config.toml
d_model = 192
d_expert = 64
d_shared_expert = 64
router_noise = 0.05
init_std_router = 0.00706
vocab_size = 4096
norm_place = "pre"
positions = "rope"
tie_embeddings = true
init_std_down = 0.0165
warmup_steps = 200
schedule = "wsd"
Below are experts of layer 6 (counted from 0) of a mixture-of-experts language model. Rows are named router (the router's row for the expert), gate (a neuron's input weights, with its number), up (a neuron's input weights, with its number), down (a neuron's output weights, with its number) and show model dimensions 0-191. Each number is 500 + 25 x the weight over its row's rms, rounded and kept within 0 to 999. Numbers have three digits each.
Before each expert's rows: a language model's description of what the expert responds to; "mostly gets" lists some tokens that are sent to it at least half of the time. This comes from a sample of Wikipedia text that the model never trained on.

# expert 54
What it handles: Spaces before numbers. Space tokens or words merged with a following space (in, on, comma) right before numbers or dates: 1 December 1943.
mostly gets: " in ", " on ", " the ", " In ", " ", "In "
router:497517472510524471477493538510497506520534485479463503527502446517481462498493487518494489522501495493541508505495493464529487502502492484521503462541461471471536522516461549457467477448449500488527483486456535540500525540503508477482511508518459479513529458501524502509513513495505549510486499500524485465487488508549496510467494464477467482501531472500448520506506513482491465553512518466542486437541523544548478521490487504493505473452533528462494464447498506473514475481504489485471458523507504464503503475515469505504511502477508527482499506517504455481492525530523506497
gate0:492475482474513536529493526489488518495481474508458496477516488494513511508505491471491526471531496460501502494480482498515510536490507489453487505523474460554508492511485522492518468488506546532483489528468476533496455533474533489529496488506533512498498500495478445538518533482476516499474520494482515457522515510523481475538520466534477514461499539542480454454512514488491499509485518491461503512517445541508486499498533533498489512511443517508482486522504481504512498490443489559552541543444480497485545479477517530528528557507521481498491492510492453497490449482521488531
up0:508526499520516489501577488514526521515487502531500502494525513474541511521526522540476513471507527494500515511499514486520490543543477510522542485501538463527504483500460524539523493478510487495468468484508496535549530506502477527485485524549495463519569505495532502508488502491529496518507485507551502494500471495498516497528538496486439515486483502485493501497439478525502481552515496443552487525505480485524498461490504476500490507522472478519488526528508466441522508529526526499468552489490453507524522497475485462497515509499515447485467480516504478563466468497507510529
down0:487505528497483506528498497490529459485491525475492456462498478525549470460490516473503515487541500543496459518500483490486489496501461496495483513510478486486463504482496505519514486515491484480566519512490486495486513521517465494493482520511545476500442520488535504511519530496476475497511507504479468493475461511485498530496492469515511512480537482475485475487550516518488477472493545535478559514496513485476511506531512500465535508522490468473516490486499480524461494520513515490494508499461480508484511480526521514501515579546467498493563499513431491465563452524455434521

# expert 17
What it handles: Table cell pipes. Pipe separators between table cells and at row ends in discographies, results and episode tables, sometimes pipe fused with a quote, percent or bracket.
mostly gets: " |", " |  |", "|", " |  |  |", "|  |", "\" |"
router:535532549484488530480513469499494494480463505483474489529448510521524488502449514482493529513476519510551518502472492486502481520448507471479490501488519473498516508513504492548478486503503536566498517486576469461510472457531469471482505519507521493444491491506527517492476531487454496482501469511439472530481474475488499488536529480517487541525494542500526483501520511530464513448467513551531483538456523471496495510523490489501476477508508505484502487511483522531512463509457543525510537498512486499495527513532494542546517498529482494500538506505493490522525482488491473514
gate1:489507521547497523546480496477470480502519517517506474532516489522536503542493497477500514480530493498508496489477490501538477473508482439480447510491529509519524503478546541496531522497498463505480529482506467532503519450537477486562498453467502532513513503492486516521508512498516473521513516452483508532523500492495513511495540492503521523504539459485486480517489516525475523511488488526480546557483483491467460461466490523507478479516524502491496513514448500483489517504531525527510458535520468474457483502541520490492457509510533500530492557483583500531469511524504505458
up1:494496510461529516502493465523488523497562476443531484447520506516465509479486515496486536521482518492508475512497507494499500538503488489523500522512494485469518497490509516543505521466476538524507509462527526537547494495487536526466497511527545495542472453492547475466483474504522531454563516463521480500500503507508515498478467519503503499486466507547478471502466461525513498500500526552488482500471520513481442507461494540539497531509529482447459510502547523467507470492475445495501490477531494496529526499482498492505502504512524454489496495542463506488524509491448493519
down1:482501496547518493506495484541510495477515478469486538507535491522487487542501469460458516510489475475541537528523498547485533481507504488510529459520511524478508485528485544519498456481533525508539521552511502509491468552468516510531502497507512481457506493478471492529531482484462495516447531522478496514499527517472451481482491460456503470508499510540522511471468539523517514510524483517540503484512545536467508500474547506492494503520502480508519473500500495482511522473512487534514483571467499499517509547498476494571497500484526474532482519528469490482552507481503502465

# expert 42
What it handles: Word-opening pieces. Short lowercase pieces starting common English words after an article or and: d-en-ied, th-ousand, re-aching, n-ose, n-obleman, fl, qu.
mostly gets: " re", " th", " fl", " qu", " man", " n"
router:492533495537485504518516523499538538499506534521508492550514447506516481510483510526508498511494475543499514540508486476466548489532479479515531496504517471537499484496526511505481538516473465483502480487494520488520513514463528504493483514450479519539468500453483465505490540501515480486516538511509502490517489465488483491506494523468508534479475506543482494448569481462515530476450519485473521519491479559530524523499465458531516551490533499493483485494520489471496539481520492456537494508506502517551483502505486468494453504500468549514498528505510512450489492519476463442
gate0:546523519527473551491505538504464494478455480480498523486463508508519498501488483493544486525480449504514486444508505471497439504546477500493550512533519481520541475493530517468496544525477486519501512480528527493515536494460499511519486518512457503472532481446487519484489504546526468532491482520461450519541519522493479485512465494513506496483536511488542518480493514481503504514499501514475494512463488495494500496483498511472518530555516507468501547550478497465481473485508519487479528529490463490553524482502443516508472446493453506492500515466465494485506508520480495462
up0:481508468493555546485517523460479522451427508493458502483505489537514484513477493549486491483519508490511479498529471487492510516506515497576487513464519473469482518499476455523452516489490493549456501471495480539486491483527479485517482490489513514530506534478476495535528475515494483482516491509471486477468530508471485506464488508506482509556528448478547469544527526498495519526505476509481480510469469499508498514520526501459483498509527432456486507511496499460494499515542513487507528478495461496518547489467507490534532539507520485503502519499525510527499513468449527512
down0:537450474502482498493524480539540498520506531537530497501493519511502470491488485503501478452488506541479448496492496527527450519509521534497471461480466508483514512492470502476524485514532482538507490445503482471488540440508505509504487545496458521515459476512494484455493506501500519520496423501490498535521546502481537496494456515500505470514499500509530485487498493502538444509454491428506484538493524553531507500487524486489503513528459493480479464467501529517472467504486541530508450488502494519483477492529475497512514488481535522521495471481501529524505490496456515478

# expert 57
What it handles: E pieces and or. Word-start e or E fragments such as e|ither, e|ver, E|yes, plus or, are, such as, including, and some table pipes.
mostly gets: " e", " or", " ne", " E", " te", " such as"
router:451520512500486545521486476543458499519524472453538535539489487468528506521499538468500489476463479574500492501497485534538531488533495486456529480509500510534489498506481494511484463541519500458468475512480541485550481526541518492479531542495502515451504517518499532491505501461534529514488499449471485510464485493539491488521517513467502500488545517519543482506482510489484527503497491533512524539475486475539490478509527475493481462511556460510498487489519486478514467494503487503493504467502503525479542481478519465528513529478537525451531512488491486519517506536514466514
gate0:444505534535500495517480514512490491519559476532472504432515520471524478496505523491511473511498463504511498538510533517525485479485504512503519526514495468476522502482531491515471486452531499523470511508507519481511493504515457487514507506532531471495450526494513532509519516475469516554514514529498488510544543496529460531510481473472493492481515501480512483476579479481547498523480525476488556510493473492454495490512489517504569513544503510477503478468529499506505496512425492485479506500481478515463511459494513504479473503526515499487568475503510444481494508522489514531
up0:518510478546510466475521516478517498511515527501481502488504520487490447489500534459469530500526503515463469505501449497470516487500524510492485506519479480469500465493484512457505516456540503468491575505494499552472493523513535531508494558485507482543468530522447514538456525543500523472476512486504509527462487475505535460504547488486488516499503480485513501555461516506461517482496480507485497464498488479483533509468476495473509556520483490470508529527490516510485495514474490476534499546490507488484480480544488532480492505511490532511459454480439512496499453500489491537
down0:465522493490492470511479524485528481518518521491519520463538493470481518503461493523534490510481488510477472501554451516510529491519496477492530550528535521517534465495522532508503502507460498453504467547472496545493466476531507456506488512476483530517498515527532498518465492483535516490507429529486485541512519506550466495472534530500474484514477557495482450514479498495489504468511504486491506535497468533509481446491484487518499507504510472539482474526461474503459511496556481519477492521477506522464515421512525520514491522489516521490546478490482517508487501536510484510

# expert 61
What it handles: Opening brackets and quotes. Opening parenthesis, square bracket, quote or math-markup token starting a name, abbreviation or note, such as (ACMA), [de], "We.
mostly gets: "^{", " pro", " | \"", " \"", "\" (", " trans"
router:472517477514491539488512539507466485452468492495465514504514473490488489464503477507465455481536526522472478526508497472507507462512548529497544558488507492508495501549527512515517521545506463522491469500514530461519492508469550479498533535537508512503555537529515550494503485451458489502492490530501489524483493502483520548538510490490515519477486492491506573486476475470513486480555544473498497497511522526525464497526501529518488522525494518514500504519469499535511493529502506479474484497521490466500514452475497463473494525479513469481531484517466475501521537527489536547
gate0:544522513513496458499453499537498514493499491560552500506499489485497528486485520497499462550485478524517433482492483477500502474501516491507485527464502515519483491538506501512495490513440491485496514528500449499486520493511511545477461498508504519489497520534469504509464472480467482524527500519502546445519474494526548541494505487505515486473490492476516537478491489445500530490503549496440531515507502495515477492493497537467523503505490471504505478482497503504494491444497549488490512558496530499457461503540541509531522479522507517498470553481515479472546513501532461543
up0:472506471519470509479523502502568469489482491470539510506451470498529526518460521522525536493463526486526478498484487542533489494503538476488515513496481470476553509482532499539507487525512496488441492501507495508492510525525502481512514476497504493496481512474503492531481484496531525506515504489496438496482522517515534505493502502500463475467479458456553515514501473550492531464515468513486480497529490505522533461476512523530475548509500485476485549505461510481487515473495432494490497500475489467480469540527537508491509493504521528521448518507544542512493547515499495431
down0:463530480531488517480482480506516492466508551535460514477521509485548428465512513518587515488471513513512459504480520467476499540470543503493508514489511510490490530544499514493484486499510474509511532464524537498473507516555549505486521504471483493489536523493500484518530441500510496523489517501477478497543477521494502518495468506544474479510503461483504495519501497529498523518482542495538476470535484541530462473495454492507482517504554474503544488536506495501506496473514488513508553526531516492509520529501480464513544481494515500480490522501481544491507543512494452490

# expert 39
What it handles: Adjectives and word endings. Common adjectives such as small, high, new, and suffix pieces completing words, such as lov|ely, bet|ter, honour|able.
mostly gets: " small", " well", " large", " high", " professional", " good"
router:495449481481484468501525483470447525545470501446507499490461503501474530451514488474511480500488500469449475497472472497506490478492490502496508453514524523483480541532513494473517513500544500550520518525474489464476462547524493486507476506476519533536470477457490500497486453522507536468522517529500486491506498530529528478491495500517481478495511503491557493474476517477558528502509491500464522526509468503477488478432530558476530528533490485497518490497507513477491448533542483465490452515520537520507502521482469479518466486497514493490481511481468506485483536503485462515
gate2:487499535531557507530521486510504518489481471492467525523512515514514506522538493486517520505530528477519479491506434507497496558495519485528467516482477465521501515500482498474525489507517464524503530528543486503525471508487485504529446484515544477449502461501475484492518484495456495475503491507524463496563533529466471520489513457561513512496540469493508482478476552500530502495472500464538476520479475481501443489460527526495513533500503489510560546487480500509462520522481467549470517499504499520517485481513520505467485502509540507491505508539491551483468482527504494496
up2:487485492484500452459514521491485495465439491482493463526498521518505479465481524532521517484485531507521477495523514478530504453521459494508540522497512543460477504548496504464494518495505529480458508477526511494468487484476496480490532495486510456512484509466514484509514465504474503494496523549505517510510479461479534479479510535543498552576458478484542472486516484507459517493476476504516521563502488516508505497490500509501479506494525503477525480519517474426519487492499462483507475498509480494481484523526497492488498451509531549532520540440475504540530503513554508503
down2:516553478527493514523476527467534535501509530491492444484497476520526526500516483489504502501502541480485476514549502510523519508509510513471504542498480516477479513505485512511541455492514489487505535545488475478525492538464527482474477479502566485483492528512486505514474480498540552469498489489502466515514496460531545482492502513488520502502481484523491481484491513497495536546507462507482480527554480492482485495454471538531474513470514478501511568525513499495467498528517520510504518565443471516460515486506496486509502499463486495445499501570468530523516479491470482545

# expert 14
What it handles: Roles, genres, accented letters. Accented letters in French or Spanish words, and nouns naming people's roles or works, such as artist, director, album, band.
mostly gets: "é", "retary", " artist", "è", " character", " director"
router:501516478466507529537549505515478483517495500468535506537465507465535538488472459461478455444474514521525506501518515526496534515490515479508550474496530461509523471530513535497530474501471535508484463506525523479492487468487472485508473491530526517522503513511507515476473449538502505479473465489513491575495490517516511486502521502480488511498492505498533483510537521462471534480492504479503513487481531502462488466515489525471520441536473515454498502503481492497523485503463489504452497512510518476511454525485503507516549515498491460464523529530444480525464454519465522517
gate1:496512526503499490456529523448507475533454491501509470537531551518547542495446547551503571470476491465509499474498490510520519511508459511469523505519516510500471527509467520497466474538489493500514495516486464475511508500515524476495502511492470504477470521512456488483460515492480540485469509503495500489506519540534465512548486498503524508547492469460507535517509507462543471489500501511465543449527491467493496509484512490444500492524529461484504473515499539506482470466519530519490493523526500498502522467534496442479471504512496452474475530531514471487487488500488504499
up1:522511490475501463501564526517495520510483472513478511491482517459448494484506500498500528475473547492428492519545497507476492514495517472530513446560486466498494507539451535475528495523454491488503472509522471467531471505502458466487508491492534518493529526527530492491494492538515504470478475461460480509531533489488473510526511504504505474471513491472501496502461474482467512480548539494497473498561533498548500466538520531489495492516509476528463519476517474507528538499485494485520502499515499531457497458486468475485480497493490490494511482512537536534492475458517472469
down1:526439485438511463518530457544505546480524499465496525546499486523475522528457521522484452529509496504439459498500523483497483506558540481502513491484522457465497480516529490461470505482508490496463512485522492458471526543515501502484511535504470544543482474514495548498518509476496462530460502509483512480497482465511555511505550484502476499439514471455505527529444502499469480474483534474495493493505488504514519500458488499513510489500476524504511504514514493485488498493508507504504470485511522497524475483494496544475490514536523473514544492530484495498502458477513493460

# expert 6
What it handles: Name-initial capitals. Capital first letters of non-English personal names and places starting a list item or table cell, especially Indian cast lists: B(ose), J(ose), T(aiyaba).
mostly gets: " Z", " K", ", K", " J", " T", " B"
router:461487517466511486506487461523510488463508485522520531475495468504457474499491508501482516470529466472504499471526540508517465518519499471469539523501511491520481481510497507489543476465474519455521515503474511545502525484490513500496464531497514557498517474515499501547539495499505511481509502434503482480519513518497473499539528502499514518536522470525495447466487422470517500503474521450500506512524498524468487500529454532521502508547510525528479521495478519455485543504488508513521507531487438489502539485485502489473492453510488524546487475484551509477495469541547481524
gate3:525444440494518507500491468483497464498487526521518490542471481533484505509436493455516493527463491526507523484455521481468498468505515518495517465503498506481494504520515487486533474517517496520486485506509525490524487517498502495466512547513548514494485504500492505515483529514505546484517457497537498526549523522488519507457410494514490503514502545477473481515520475495507539521517465477491504486476439488506518509538468454510528505529497511482529534498473535493494488501463467499520494495539536496481539488438469532469528504455522498518487509529458511500496486530451524490
up3:510467445525530499487479475514519481470526535554484490509485528534489426519489546487518486516517513462482519475499492502556479481523531548494508508529504513487405473513540508497485513488498472488466500480477493509477484493468492562481506470478474472516524501487485509509499530505537504523521498497491528542563529519517494478506485469487524443479488511472529510516424517526482489483499541482525495512505486499488501479517471485516513490531514502501486482518505494460505528516499494519496529505496498503505479513458519498476523514556541493475474546485466488487523478453494486512
down3:451516504515500512466487518494538489514496516485464491448495505536442455480503503504535505467490491494497493466467465491512504495471486529502515485480507521514487511483462491549526509516488479495498511468483487491528557499496487490552480542512504530539517519542553551523495490506456505529502525487509497539487524497541502474500561547489495501519486480473568500516517513504456497526500501529522495514454467510526506459496491471512527538493501477515482522514496463464478470469508467509479509534517506475471530535450510495531509500502526493492495505553496515483525518491497571541

# expert 3
What it handles: Infobox list punctuation. Colons, dashes and equals signs in infobox and list lines, such as Time zone: UTC, a list-starting dash, or http: in URLs.
mostly gets: ":", "′", "- •", " by:", "==See also==", " (age "
router:521515496523497499535537512492497463514498469548482501566538525486551480518481522489460454531497480559519552492489497498505511542499545497499501499541507540522516508496461471541455523489478531527543510501460516491484500500500502464452489499498496516493513467510508549474525519502504496472507468481468491529533528500518506498484512497533528522492538562534501483471489491544525519466497521446483505507510442560506490488515510470489504533479512498511504462509492465497492483514469504498503542509466510489501508503449532499508531484528470476461487525536468493514516467512488521515
gate1:552532483482525524502497453517479487468482474532452520509474526452491449489494520486521510478496502495477511489509504544529493492486497480505504494492596449511469517483526427496482483484487502488523481463546491508511493507489467511515508516494522484548558494495476522511475505498454511494487492495518523548493509466526508498500495481520553525482474492459501507498506539524474556480473505468506494486457484488452546504526522481546505494530477477486516499540482468506503495536481464477493474527501514477509497540499470465495548482486526485476478506476524500474497461487491516502
up1:519478578534523465462509530482513497533533481560530481482487480529483468509427496511533517530507509525512525505479503462476526528498533452534497450515509545491531476515471514470479492476533509479503480505492478517528526480497480484483528500511517475509449460505495488477477480489475515498468513493516531493527517483534462500521512542519506482496463544513478498550489507495551500520484529520488480534490485497465485541515523516511449488513541548533523499512457475498475491507501465519489482505482497484513466464500486519524486492549514470477499450488470485493518484523511483514
down1:522541533458534488527506524498495513483539491500512511484455507510546472549500532514469480541452496519521470489520492501492464545514468490533501509470499492505531519459525469464459528535506490519515507515460509465502505489503538469488554522512499489502474455505504537476526526484520498486486453520465451519509478472512491497508473468497487515471504464498478451511457480545486550484518543464515505529491526490508497544508439481514477510485497488447505503469497564501510509526463534498498498457482501477493489507533558487525498476473521497505528513498497482480523520494497504478

# expert 26
What it handles: Place and direction words. Geographic words after "the" or "of", such as County, North, town, city, School, National, province, in place descriptions.
mostly gets: " North", " town", " School", " South", " County", " city"
router:465481492497474482519495538522453489485468547493488489536508491524484495499517422468516493504505489481486502444510480490530512471491470501499485474517453516468470504485495492490554516504493512518526539495478506485486443519498504514495482513516525481526491494497490485493543453504480514481518436523464596508487477480476512439519492520468497511535544496447520476518514523515552510479513482484529515512495551524495492490523514528527477518504500494490519498475490496502499497513502461546508537480487477528515501497453493491514469531545459491503521469533522523528479482500497541492
gate0:530460482536487500482511496514453501487525531510463520492516539500498487539471516555508524481507484514548488521489520505467502465468472513496461485493519527493520500493525509475472538465548488535528516556523539483474490481512479508490534499489499479497530477494488497487465517471505482528486502508462479480482521487481517506487505498495450425498471517446521523462510479539467501477495504493489500522492504527446476562533528477508514528564489477505451513486506474521519487531504476467515500485526531512495486492482483542477481502502507522512467465519507574530534515485477504474
up0:514484459492492526489497486481457484524491449493484501528479473507471459466484489497481513471462511503541498458495492482537484493437512498524473474510485466496513460490534527489509490557457536526485502492565539512488469501485463522501487524503478499506504535522478506505524473501517497493472466459504496513512510467516486479517483458516522544495509533520505482508519490521484523475484460491508504507517503476501542520529564500539507470481507491541531544501503509504505512497451497509494536546522422522495521487485490461489496529499458543549500504449493493509492456521469506473
down0:517519493476495520523531506528500495504538483468525522499467506534494461468562526509556462467503469506540510503453514495516476484505486482528454493505517519521490506500459518517543548540533515455570516512479475516485468500539493470512471494487501458487522528512518503520495527522512500493516510509530533496517508500523496513534491479511518502482516476490499506526520506534502486468536512530547527493487495479448450509528512507510496490550547521523533540504526517482514531475547522505521511510488490558553485519466497470516498522480467492512496535503454492492512542450484487496

# expert 63
What it handles: S and W starts. Word-initial S and W pieces, lowercase and capital, such as w|rong, w|hether, S|NP, and W in position codes like FW.
mostly gets: "S", " w", " W", "- S", " | W", ", W"
router:513507512500472525537470472513495527506498472499469484483530487502526491541525495490502526517495567511483489438537494509542552510529503482517532542478518531503485542474485502471475510479504474516486460493528514527501538492500514492479533509467493486465473504481511527547539542488471463491478493534531506471489486477453515480465548484448519500503512502563499514494501483536493506488469501499490524482514503468523497544493450520504472517514553511540524480474503527497504516550506513507549476486534555520539500531485497512536495522442509483484467499514494536469502511512505517498
gate4:486513525455527483523497471451515512458498500534493475541527501472452452472514493501494475449465498521510493476525519494503489517487528516513532468561483473512515511478529504505441454445499505500511492508520493500481517495519485517506507505503493510514536509458514531541557462497501536521534519521540547502495507475524523498515479506525518496518545521488528488494564469547536475503525491503449512486523483521527548500510478502481497504534514499513476505466487519547471520519470503541516493496516488471509528509489448512497527513478506510520501520515518490483541558486473511452
up4:475532493485462541499527497558492428490536479553464496514457530456492505518481511525490496536501498527504491545508511497482509522497541465512524489540523522511498500488471508494457476527511478506481480522473495478476500496485520483481540525483528502464471473497502530474497517512504520521477529508468515499500526460482523537492522492486528491497533504480453537481496451531466460526501497432500480498517436480486551539536517468475441504477497521510514541479501484481525504511517487488518465522500493496516467480539517563495517496503480507494487489495519501472504479460502472531
down4:479530504517493537487496527478502499523527547508513479502519504528525502535472537513451466493479536471468474455518509488517478495490524493490465558445488464514499532495520527497501495526484494531504508468466477527502504525504533486498489460455455514526519511471495470478473537474501514517453476542516498505511526492483478511466522515467500482508518465514486488506502537480494524517484543475497492579542474497491458485471508544482470447483517497509478443531479480498484520516509533459492503469481454536504503471514466486489477505458469450487494491501477506467503517513459488494

# expert 36
What it handles: Adjective suffixes, ordinals. Suffix pieces ic, ical, est, ant, ary completing words (Inf-ant-ry, for-est, molec-ular), and ordinal words like first, second, third.
mostly gets: " second", " third", "ical", "ological", "ientific", " political"
router:504526522502471477495523464479471528542512534449525490540475489498524541479456482465495507467483502484517558470503559531493457528492501504523488534528471511479480499463490456485497515503515528486514509519544526479493523506511476479495459527450497489561503470459487461500464497524502538539509521489529501510510506488514495465496495493471464475511511513505530441488488520536524523534478514544516451460497452517491507501485500464493511487456483458499506506519480498514518543489500509523528498538482488491474503534519481527495496505519501511502479485501460476537506515430478495537
gate2:521500517526506453514537526510507496495474542555502511521502510511461488537470486487514511509477555495478518469520474485521506553498470509500517516489485470502539464447491491490503535498491498498487508518546493510519431495518484469573493503540545564493462539477493459529512491495498482515531468488479520547512529513515522522552496524503510479499496467524488498490513447516544495503504457533530497443517460502509497491492465517476527491486508494523478473494490503507469545528487501512502507486501494544501529484544477512527488505499487552475524477545519533499508528513477516498
up2:505539499514487472529480482505526531457510548525513478474500481513493519501518505492517519477501504436486478480476559525478475488548493503503517469465455531507510506523517472553472513495474494478492488480514425478525502520490480519459486498517478506550511484507549506510544503466472530510468535502479509516471484440534495482487526545490535505487516497511477533498537493517514504520559472521481530483508523465520506545488487479527511474515543493490531487500502511523448512513462484523486469543531516541471510511495473489491534472508495467547492478513492519520526488493520516536
down2:500523559488458503495502486513508509483484521555507504504450514505481524493491500528470502515558466486480477507499499484496534512534485492534493492503453518531480515542512475448504496548465485540525496508517516518529464498480507490464501471509484472513496523443524542465531493447540502510461480519490476453485462471518540496483488470484508469451481495538529523510501487516502519517432488518513525504515477470460536504471517506492468499479501491514515505487486518502557485503475525453505459491478516553513455507458526493505474461523530501501486485517487476511471509492480527527

# expert 30
What it handles: Mid-word vowel pieces. Word-internal pieces, mostly i, er, o, in longer or foreign words: Canad-i-ens, Card-i-ology, Eccles-i-astical, clust-er, plus closing parentheses and quotes.
mostly gets: "i", "ero", " di", "ili", "emi", " Ser"
router:475515497469532478461517471442518520506479483461470485517493462469538494482465489492530514476488491516498532530477497467479553520509500492461540459538469536542525492534527497498492468534516505490494444488512515500499526528503477505471536535506512527461510452501527478507494486492526505529466479500496549494475523433490479483516486475465519449487489461489500470527519475515495488489494482491516480482486519491498487471520485509466497463550533492502470515454487513509518466461505503498488502499501513464533519476534533495485526447489515524533495467479508507472483472456448467481
gate1:517490511509463518472540487530529517495456501490525537477517483493495478471510479515516513484474478541520465490495509521546530500505523517471487497470504544515490542540501522493471510474509496473542497486521519547510476524506492507501517498519501483498527499465491527487494510528520498428463543486486503487505473456572491483506484495498531478506455528478495486486520457474496477512477526482472507458526512486486522529497484472489546498473523451479483497511503490512504490496484427514509492556475488497509551460458503491483457450496508509493521476537472496560515474476443527505
up1:524530535502483478460483513528483472554535523495507486507501513529461509524507513490505465476498416509491510500490477484500447532461516506529527481529514482506498498501553479510461492512491466532517450506504511530524469463520493486494493468483500456492520490468475472517530550475520480525474550509508508504502475527504509526483478497480495523491469509490483482517471509497450489472480466503442498512487548476512502488473515517494484469478529496529460498460534476466510487518475474538527460491531531467454537501514522469498526481459500542480493509457520496523464478494522529483
down1:470539487494529486522518504490538510522526536551461519499498523467499452496504546516496507527500542526522486517480496474525508538504472470475476465486481462511441513477470504500491538490521531504516483533472525463442514506512493513445464482462536480509508487508491473481519505491521510482492487447499473499541462463502512545530504464529483462492452513524457487472501465503511513532517515500455509508501485553493535488504440486507510472517466483470485563510492481524495482492510505515480479541482488485468508518482503531514496465465486507493481453519523515472494505515477466490

# expert 49
What it handles: Table and list cells. First word of a new cell or list item after a pipe, comma or semicolon, such as located, °W, race circuit, Division.
mostly gets: "°W", "°E", " located", " —; —;", "pisode", " —;"
router:465521505490539428484456544543468474498515494471491490502548506534509521503543541485539467476518553545501484488528515540509477488519507504462496451516498515526513488486474514457484491446492489490480508502441522481533532481454482525481514458513468512503476499488455496501480496536485549508509490499482509478499484496435483465497516496493471516544497495524535526519523512529513495471488493488525511520507503505491489523501522544499491537448515469471487506486483471492531496582534522491474467472511484495528502544506542506499500518521497493487536518497510478489496522509505502492
gate1:491521517517512486461527474468519492485484455486501530550510505518473496509517532472492527495449492481499503494506500484509513487485499493534495520498475489515476529481574447540486504501505560503539512463483488519486466468496507486491507523506509500475487499466484489512534490485479473465514454504457504513485555470541519532462500506501461522468479463519472461518478529509466542481449531493494464473492512471487502466476526474528518531526484489500520508553514531467438477497525503516492483461455491470481470532523529505492503463542495502537529447510496483485522493485516512514
up1:510507489524507528513509501491493510538482491464542507474464522532510488557491562468512458516541505512460500526503479477497509485508527504462491484492504505491489518519482461476512495486480451500508507520523462518534479490498479477465504509478483512467497489513442501502491485547475496482510499489513462446530531532512502521515540544497477519536497484515524488507462494553527433475474504484476490486458519499476490537542470533516521528491479502484495455511510462483499519503547517523521492504502558478493477518520505521519459478566533475496499484550482450504508486523485455517
down1:504506497476494506484491492544499512526544536483563480491540457465537482526481512510512500497534500482527512512549504511482501505481503507497505466497525552496483486467454485521505534478447464464417494499525500495492503483511506532505501482503529511502494528507469474503426534501479523512492486522500512508494444528482485540498575510500497488481495501537515495474518493507507492447512511471532522460505499463493511530490530476534511485479539478483480521487494499498427480535528555479468485511487490530518493549468520517515503487490489495510474529478519515534483466495473493477

# expert 9
What it handles: Year and date digits. Final digits of years and day numbers in dates, often in tables or after born or on, such as 18|40, 2|024, October 13.
mostly gets: "023", "012", "019", "011", "009", "007"
router:521490498530504534537506519510554526537490488497493465508492495512464509446512501490454480466503534439501504482515457514479484502463455501499482523561512545482545504503494486485462510503524534479494509485534534528517534489556451461536489522474497470521503525490501502484473523484502482487504487491533492460486448474496504506530451504528495465518526487456519523465506494515508475522494478513503522510503523449446538484486525523476536500520521527495456476503493455539510506498482485538513541460493510542514492483487511516503466533503481478494464492492463488445501496522494497504
gate4:521522486525490503505508512520526520523512473495510490519478479500519521502498500464422492528490511485480484494489472457524529467475523501475502502494497474497477513544489509477499499503500515473479504470507516533504494493497492466517492515529463486518495517506493522534383500523535493516495475473505524498530517503463449533521534514500504501497505506531499508482490501579509470494500522490503491517509487545489471457464532475546456494496527514539549487521497503506506536512506473532493491476535454496535522538453468515547522503520523513532441513492546500482485490494475545477
up4:496498502556492514529530488455500467527530508485491476510509483477512530482466528494502453504490505468518534506513480520519499521523477501523501477485457514490506468480519437509483508510522524506504443491489499496491518521507488537516480484488530524516507462472526506520483519503509544531524541510484493537538454508492494518525538572496487512503527532487494570492508504515493489539543504540467514527486534463512518471513529508513498529460490489489495514489435512488501481525504505524549502536507455535499533573510533512503493512455542510505515465540541514492477494502484535496
down4:478475530481505506478541515493492500511504487504518451488455464478529515534473466547479532496462501517538500501493527479498498535545537480537529510516531466510503565527497524476480498526506558515509489521496518473490513449488446473539475464549507430467477469532517494472505481488554516495469497460520455523488525513503461509492522480463494526519537546499484500487536460507506512487474505493452486507556509502459511545500466481519478498496510487473492473486524513520456501503499528485546496490499489505494470472484509503497516514514518506526534508511510479513499483495484533515

# expert 48
What it handles: Syllable pieces in names. Middle or end pieces such as er, ill, ick, ost in names and words, especially runn-er-up in tennis results, also Mill, Bill, Turn.
mostly gets: " Bill", "umber", " Mill", "arter", "erry", "igg"
router:524496495553454499488471488487493514569519553484488470490536496533518492542487518510523505490473518489498478545487476476531510459513521532515476457480508515496475497491496542507494526482515520520487532498443484517479493421516477520522516486511460510489516493488503526485524460501528547513513494500499547513483453514478528545514514484510508481474517482534483480505491515533492504489467468486499501482490482523514504530479467518468511448491505509545529479504506552480484499522516505471507489519559504482516476508540526551487456506536477478456485525512514524532509546455475482504
gate2:469473478581543529533507511528497488521494515461450512512512483482491489485481495491514487484472483445537488532516520509511508555499512494466534515495490452484508539537459505508517484503488481513521480493545431485438512487498468483518495483498512547537492527530521490521498473519497501458476500481492495486524522503503511507478476480491483527503515477508535511509505455508490498504525488486530460489533501580507506498509454546490516487486502496487521521522496494482499515509519537456518499514528487489470483490567462527429476518530511520485489541519505516510504502515484453493
up2:512537522486486470536533518480470529478524492521496476478559531485489523476470449499461511469474496461527525528559507495476483481496491509524509477448474484503463469492510496475507508494478477484493488472515514505525474522525481500527452523518484506500550509506488538545479569502503475530456529456544471548492510519554523460521531487489486515528467496510483466484481459505506480553498498482505516483506485484548460495530497537512500495481524532477504463482489531449517525493490488496489495525497492507503476441482526501496521552505520493520517519521501520480514496498520478470
down2:498507497503479506468580555491494482517479514476476489527448471498475461522480501485479511475480496511516495514518489518487539440497484495483502536472499478519467557520494518498511512481481479456487488503500516506473491485504521482497500514526526568475503486478468442506535486454514492488485559535488480514507527479523457500466488482476518463510517451479511490540495488544512477457475552506530505520495456474479482499507505503517476527491460482525495525521513498554513513486480486473477497424511520472514513509520503510501494502472497477475495546545523515509525497523469465499